Experts of a small language model: a softmax router, 3716 steps.
Below are experts of layer 7 (counted from 0) of a mixture-of-experts language model. Rows are named router (the router's row for the expert), down (a neuron's output weights, with its number) and show model dimensions 0-159. Each number is 500 + 50 x the weight over its row's rms, rounded and kept within 0 to 999. Numbers have three digits each.
After each expert's rows: "raises" lists some tokens whose logits its average output raises strongly, later layers aside. This comes from a sample of Wikipedia text that the model never trained on.

# expert 38
router:449433513536550663573493550440561568478483599504555419548464411499430486430513527469546532577613434449529457388578490547533489532527526419484434508457525533550520482552492463450435506499480561443568473522529527391457458582506484585456474588472595593458517459485426547439507420536509527499529463514464585480483527529537521564483502501516531529474559455455444525545526490486532424453532409559548496501433515510500463505514387482392504476544534441521489574509433521553453476492521474
down0:506445471462512666484569518509485572498561475475388565420577492442563442536512495516488493441577525525577569474533646573502467490501503575466562508498547469531442515520535550426455437561449596543508530556558527457518405550496543509502486509411476486519489571516563533365515572455553473508514436477543427512473506425492508442406522502457551454483506480533437573557446462401526477529427495487481481447535415453533471524535545585567503543550424501498481464546486514428487557540527555
down1:480528471540474517435514535395456554453546523518582466514471529490526621541479549572477528543527411558513489553451531437535526440444463453555444396506495554441497534429434475490511528540549441507519593432542499596516482476451546524559574495508537505500581464506464508470569486499539427544526529457454573485566475433527442568528492409498496525478412549417543493409445481573504499450470509485666457551563480479518444461434442485410529524418487513578570482481528488619479440429463428
down2:434468467555473564520433492498542505487551411495599489468542559564483468542555510508450506552588493510492466547501504428410422496614489400457482535340588598433510575569513489610492429507528501518543556495468453464543478485517437475518513464419549493514476518476505427510554600538458518422476471523494554510559510470468496482409478453513482496528438483448537586468536413513456461539544392494431527490457615459471491541418480607440419554461480512469504529483462600469465486509504442
down3:467498464479551522458441589500467486470501455621483506508557425547385385514593565509503497505504467491449557507479483544451536519487482455566418431454557515438577496484519441528518572460580541468545540570458602490521562501533542450515530583537469551504549513538486460514365511457475549609523566524570442535438519353488562541509498452437565480620555513539491481512506514536456478526537515473533445420485540545469467430426518479584522463537542594423535481519570581456454505505540482
raises: "ates", "ist", "ated", "ent", "ate", "ating"

# expert 12
router:544443544478411559479454536464481473462403602559526452520503509501443391475425512484544586516565527469555509437505509533561543446498462447475472481455523518566503507552557502446443545446488531532518561567598502431450462489478537534540531533530584569519578576410499545538605468498436441563463515541457494518471578391503566553387487476551533521567488483467470521502473529458520369503567465511529604475432444434509432458522395539469504484530504398583562556510467528551468432487538472
down0:390509520556448508432514454594493535578536450556492442394443464395534490400517501574522434427496546549549486510500527483474468503511560544522520459519484622545510481575527509538463575445557474531484593493498424384558494554419544450495477483416544491532526503476557553445516495489537481500434432578464438527560487469512515478463485485513410442465388462562558487561489515454479544510541476582509513524489487614566526441465546565546525645488536448530606512513448493548539560471438505
down1:425516541477519397498475475533478597475479487547498560552398563457505456563476543497585504560581439409438497507512425527502551427433493629493503518449482506547549571509417510451439464489382551487488477470474525481525571517558480668518554558542491510486450498462460552464533489475432547545513531470513468493520552555571441483510531609457532500397510435528462599403432425550570556525512449500530521530521490499500447500497554534574539577471504429502409574510471520499450543485419458
down2:446539566521498442555488494478589556514499503439489537480465524542455435521524440525533480506491459520551486541414439590502481568508497523481537576509560543547496518516457506467476516589531504527476408520468529538484495496512496511435441570598504456626585432515449533489415510546495583455535499557538484534566502574612462496546472616528491417424470548522497497472427443570533467515520580547473430552432571563510512479521435425597441485427460389510464605451471419577509531573492609
down3:570610562430465424491435502527486498490497513615517527425504429500431517500465555447587478467498455489519595490476506540515568459536445522552498473488439471535505498358498451494499561474544447516579486490632502532428467433438522529477484556498473416508518508505489599482434448466347469535383528440518437448450489460429475503471469468539396471568520484489466483375507441454592450496530481448502523492529551422376477450509524480535557465412530503446434553496520483497516508547503508
raises: "as", "ough", "up"

# expert 34
router:447495621395388581550466566491576614432433533520576461517455449574469487464504481531537497582543477460481464480551524553518523491432497481498527476513574465534550543572453506447398501482550538417527493528549520391408495513450540561452560587447524460503516491462477531512534487554455430526530436545489557523503564443475492517474452511572551511583521514507504559544492452584601456595508438528510530424498429472488465551560470503410516497582550434541539532560453604565463489456552450
down0:506489516557455484549528475504491479527475442520599482534529500489422402453437495477446512470508482522476581468499529497574595515446538420431530457408522501504460509466551383536579515475474465493550538596472529567510501478481461480595465458530559562476552517474517449549419511560506479521488499499440518515454504526485470493425595453586461460459507587471503532435506420473504514519478546453445384590548584566595523514529479534550410383412464587563567461495596546576375462521475469
down1:542461464499512288562509563553590455527444428466496448486577545518513510517510513494428468457485437497447549457449520513515536571554491419503431460431497506493518473446541499462513483473539450428613560526533470523521440449478480559551519455522462490445564410436406555528437482534416401569500551522553463495473458472564459528495494425471591548526456414538512540576529494553465621466510474586494544520454535465530549438470450562460406499455435508501559475460461481444472533565535427
down2:514608526476536527474425454503530527419522515478476551507451456534457430591439500515557593509542566564487525510508568600530544565449462542520521557622425509451618506527522503566560448486425472560486469446459586566475486485474460469480492608431498529520462576602544536434457440558454560472504463510527534528509562516522520489594500504441423487557488551479544406569419551432514473501427485421544513593471476491549461543476417476407560506482563505420485538512481500462542481455483390
down3:502469537443456564482408484530534457511512430430449571581477428445475548572513480514485445411404450549585453532485580473511437575378438468474525537481440513555469492507514532494577609510502459484363443501430467468472569462437521407430415508444413523473488611562459552469559496412492459473506574523440518495574494446439514553441490515424487449493487477459537500477567555455549406487548472516498503593507514467427504457543495470520523475444493529533488513537500503473561566414499401
raises: ");", "s)", ")", ").", ") and", "), and"

# expert 1
router:441464575488431540505448498502522540446444549519542472511449510590495497511488583514545554521502453524456462422494554575597470427462451498480534358430540558481510552543538468472486514482571497469475554519519596448506507545377539549501508567519464595541533463521498529481533447527407405553500492517510520514481532472423582583451454487512534530585488377388457499575403502580537515562584488584525571507436487418498443450501508576452560427546515481527500491530428566557482536440544530
down0:445490485501476420499439440464465470550502495490399492501387552482431480558584517476417522418484512484508451553459508396507495556508481452500482560497460513597606487465392541449554496454577423460492617483500527590505568453506567475427443519527457479414440516465459472451522455542480518482523493511435463500501510526581525496419557547438494489553542467561443498395591469397527515569479496501533496460513528510516398524478377504612480497506496557461450492572487468538566416393545503
down1:508450484485547525459501464565575516551510421516491574380458491499537551493382520478437463517500542487600442480463502497501518468518483468534488487512491451584479454563587583549447533491484505447517457464433494450429581481406536500402522410380440527501523495571547491456499444501470482540640535494550420460467498483560502462460547575579424469437563563553465504565538577480587512472603432622408484511466490498504476435467468513533468477524522536583444435544561440465451499475489549
down2:501531477477496461449531465502436491427467477541485558518505587548386556447392460549498471527617560467579447519512491581418480466564508599565466417525485516528579530502502570395492532445473510581517511483453574498441492556443494477534598477505554476369491482562550553567500453557527494507498501554504490524487403565509565528511465610459532449547431504454484481484484549424515577463410426529542487442442456464495503499505393480525402478483494570465486382459502488514533421490556448
down3:491543490444526534453455545483546528555504435448523482456531561487507584472431465578446468599474499491489505482525580501527524542613483463470518416537474506417401535572520467434479512384488454524471522453506508502504508450464391432527434454569545487516563518504520493494488518482489401500568508396519572533495537550550506474462505537510547613458540476392457558491513555538531510441543515504513445459466525524463497417582532569489534450513353496560435479505462542443451655531476644
raises: " average", "m.", "m"

# expert 60
router:484507540463415611530510621485496519468460534545558472567508494543431444481479563495576526508496439478515488435599533499574384402444445445477450460447516576530497521539585457477478519427506538492435565534477518434448466523391478527525493535441510528528475534482524529498601475516510454505510503541411568509500565425425588569400449467544553543494516439414499483526439459522470419546526495561570549501398584508538428472487462583413515475539524473598524511496444562506426436533556499
down0:589494521474472565535434522481482540507496538487486489478519494427493525391517498474481497495487409465528415499535513554386482584512545539496547462494552514472529579453487516457436592464537439548493564512549506525558499471545406443483515527455555536418560567551516481480548481518488573480526422500512498459563615508533497511439434443480577645418478539487519521560488458459448534565391436553529489594502580431488437631476482458505438483546539508480556389485547450562576540433443579
down1:471504479493432480487501474525464507459472581554510607428554446461447571516472474467457496592452456462496544610425488530449443517600489457444494611564555528502545586497552466426500482498542488582512537421430538598534463434467463520346512433524481560492466558441553453557526534517538505537429500510449482489505498494496440645526496503436485391514460503581482431597435516550496465548516418484554513539459429447486553511470492460563418565469422556542470419525510472482544473537473497
down2:492505456493507536512511527461566446562545470491499496529538451505477669607428576414491505548534460516556515402562422512523496503545451530512504385449433501516465462576408563500584472494467526480467498461546447474570426491540446463476456509537520393511499494531481479481462563406527451417534481505495406446475537603520481463538478473479504469410494505530514560440539461471532538548515594590614472464482537458577443505601510433407463541486565567475500512451531491597503441496592489
down3:573486423448433580567476480405490514613419449492499542547473481461516443529462530502488575503469525441501538485491487478534566470476515548551482521495524428541478430426549617502513420601512565539479539491477473407506475554498487515501447473597540572540492527474464498429400394549564502509510425494369548468597487554523453444391525508412534551496504489493450578442512422522477370505448531505506587512563516520508442453583497485448467446556457534547481509463556568442548524505437502
raises: "day", "st", "lo", "ky", "se", "ter"

# expert 53
router:477386535495470648557511510503590452499458544524533419511478411540432483501529551549533505534536459451440488486512529502528478550388431443435448513492499510560524601515511466480407481498480537421512497529530539432488499610375539488428526589477547527525551525491434535476565387538522441516498486544472554507455495424478437532466483521558534611521505508462493518515468496544589460551573476496532558456454435451562447518475419450439501463530537455479460534506372467580473515392520410
down0:556525566535439483504422462463597553486425537546521492514437529509458460502523496486501516505504506481451599425468478448575480378485500505463437501567511524507535513435482477493515511531492452549503478514555504522407540427476565438460533581440450529427497454504583444511492546508556482505468564639493441419463520436462503433511550508552454506564514482500482491545437454505459409370501495435549448494601560494501641483478466488515633491441551487515593480423538493544518486595616580
down1:571404469496385415519588460481463554463379457467518543482539509519443507565453482560498464497494532500541492528496484427474492519494469342431547523549592503540503429446388404518505434572490385512522486573567480450572484566517511535573543438475501534476475522514416470487451545455491499404395517482526548446512466553494480522471447547437570485490458488418506381555539375515530541496529496468561521528520478511506458438480451503432530513589462506535441558531537546477569471486536565
down2:452396534546542651476555459503525437539472495422562489473500478444479520484439439561490456414504568456521469524492509471534497513536570467465478442513524495471453491533406470486394501559547550577585463551471458511520520486569507469498564517429450378574431459496578465501499516525516570461515437498439503537483477503569546429439508489431535430451497548519506558582508565491435433552609506585509413536436536491550442595440421548465425466531480500473501441578428474603552444531473480
down3:578455495513499448512556533495442496508498511527485528485424491470460544466457529410534483453468402452541449477501360428492568490489471489556474429515421502549482432359395456396437446492566463494497404461596497500474542481452497474601391453516510470466359430470567524467416407515550553501480440517413552459471558556585458564473482540550524485435520572476449467526554535484426481471502470451547439489456447519526458522530518519399437495463490490478474569498461508521559555514529542
raises: "al", "es", "ric", "e"

# expert 43
router:404506566486507593555468545491516536459464524525601432536489391470469452503524529569482500535570511454426480478543482571459455494447439467470369494460482524568528590596505496475356513555490565406535476471526516444459465581438497530450540548450531560485631478474401526472492485559480506561526541484458578551405516451472489529473520470489542559557570504450421544540470404559530499516618419539545469484468488542561427540504473450472469463526505489483476535489413453573504491442559469
down0:592514514609505504490440418525576474537472485472436473450488510552524525474484546479554501463491476530529499558537466489492520524593521445426523333433405586459474432484448521441474561414580435493510430513475484432444491497424493497485505600529459515522549610530554544484512539483513419479543375514496475450503450474618476529510512471552519466536471552528467494525533488494582459422555440413531525487643486437460454524579485538455567570423494493443497444408522469509557546451539485
down1:422487529467511520489459589535584513479462466467477554527523445516619488471455481521523415560476396589585504501427514527491480488528505530592458445441484524539435559625540535514505500585425551512450504388573478497575474498517487447409506519497562460497465507524560559535496475511529490550497510434395526463519478510411460518479473414445508467444441542481393506623484480409509531480509482565445600473524530478446443594483525568499445568509396548547458443488558542496486479503436398
down2:482508476548520508452443486430496450520551559549545511488457511574518576450531492469570481445449459487405460517461525534521485545453462462536437424497463412602438513513495502492476435450479498494536469394560516425550547492452419476500548435507486467541517530524485564427503539469519443470522352526474624479576536493517416485555461560557492493422539513522503503495541482550557624441584505457477470611492500629454512538496512389499430562457517508451610448451394514564513533529487413
down3:538458463409543455495543491502450535509447515512433489555558467581411546517475524405579565622432447403466530542462433585435486524564458493463497483421596520512525503499387585529434479558479466439543492510512518516554589555502420603437530623488593449547423480501543498501518489444429530492522514586498561585478572484554490560553485523597522492474554569489546505474453459561465524496466497556552528549416482499478475546603528503490551506451495520501420448521450432474486459538449525
raises: " vocals", "ry", "ries", "ley", "it", "erry"

# expert 7
router:454488570519504574551483521464500531497487492514525461488466434500434518413519536538529521517490495455482482464600583559560428413407485465452465456476479550530553603563499489455425511445460571470538540538479484368469500656498499537537502509506585573556499508456512583497527407509458441513510478522492544633492508452513539568420531519506532482545562519454395480572493476580559447483530500474552583480464517415480498537544456493412571503569475474478569536520410576579523433421572439
down0:571437472538572509448474561569500490538586518414496450527372577524449554450440541480538483542510513438472404435430453460446563442495510542447459437605579567499429473570454469394488577431535513452561444498541463476554526507443448539528570534521491533469594517466537490462454420491452426604510451434485520475478451516438528486517434490535530439502535508496455522555465437516510577494359469430542457517433480507483598499429555481447436531506399532477527496528531481542498526453494416
down1:553512545469485475536440509520504443513483510408487499514469564522602496477520475535540438515481503554503532466554490567554458470528522512590613479491508514536475443460524520476557549590499437516524538479649468600513505519497515456495459581477540506506460553534518561419493508485418548465463613446493447487584536518499455641437406478447415432480538425435552514450450560521401576519445426468556430528486501535482569403572487473541549507412504446511548502552467509554508637542563492
down2:519566527515505512523553581548535567494496445466490521487527529407568498556494533397466496507555426499542502512534574466512541505510558400421436505576495431496517409419522476500493508527548531500487547582402484432555482423465410587507472546529400556493565519399487478575524559451489508579412487421478438532469479501407577612528502526456518460560479480537524451531369569385483486537453585460514549536390438512531501517516548506514594559494465474538460478475512521493454513529420531
down3:470522544409546434475517427547563589525559460541495503521478541572462566581515512447587480517491517534496555626543513481530560474510488474487520436445552528538477405490572498452515488414580526504406429457623596567500450441488469519480533456422514450466605487520504610457431515530500488518521503452473484500478468622551517387549499433596525488568428488452441544597560499464486429511491467528495484439460471451509570441589513548455548540569556494582479545499569470489508476480531505
raises: "iv", "an", "ik"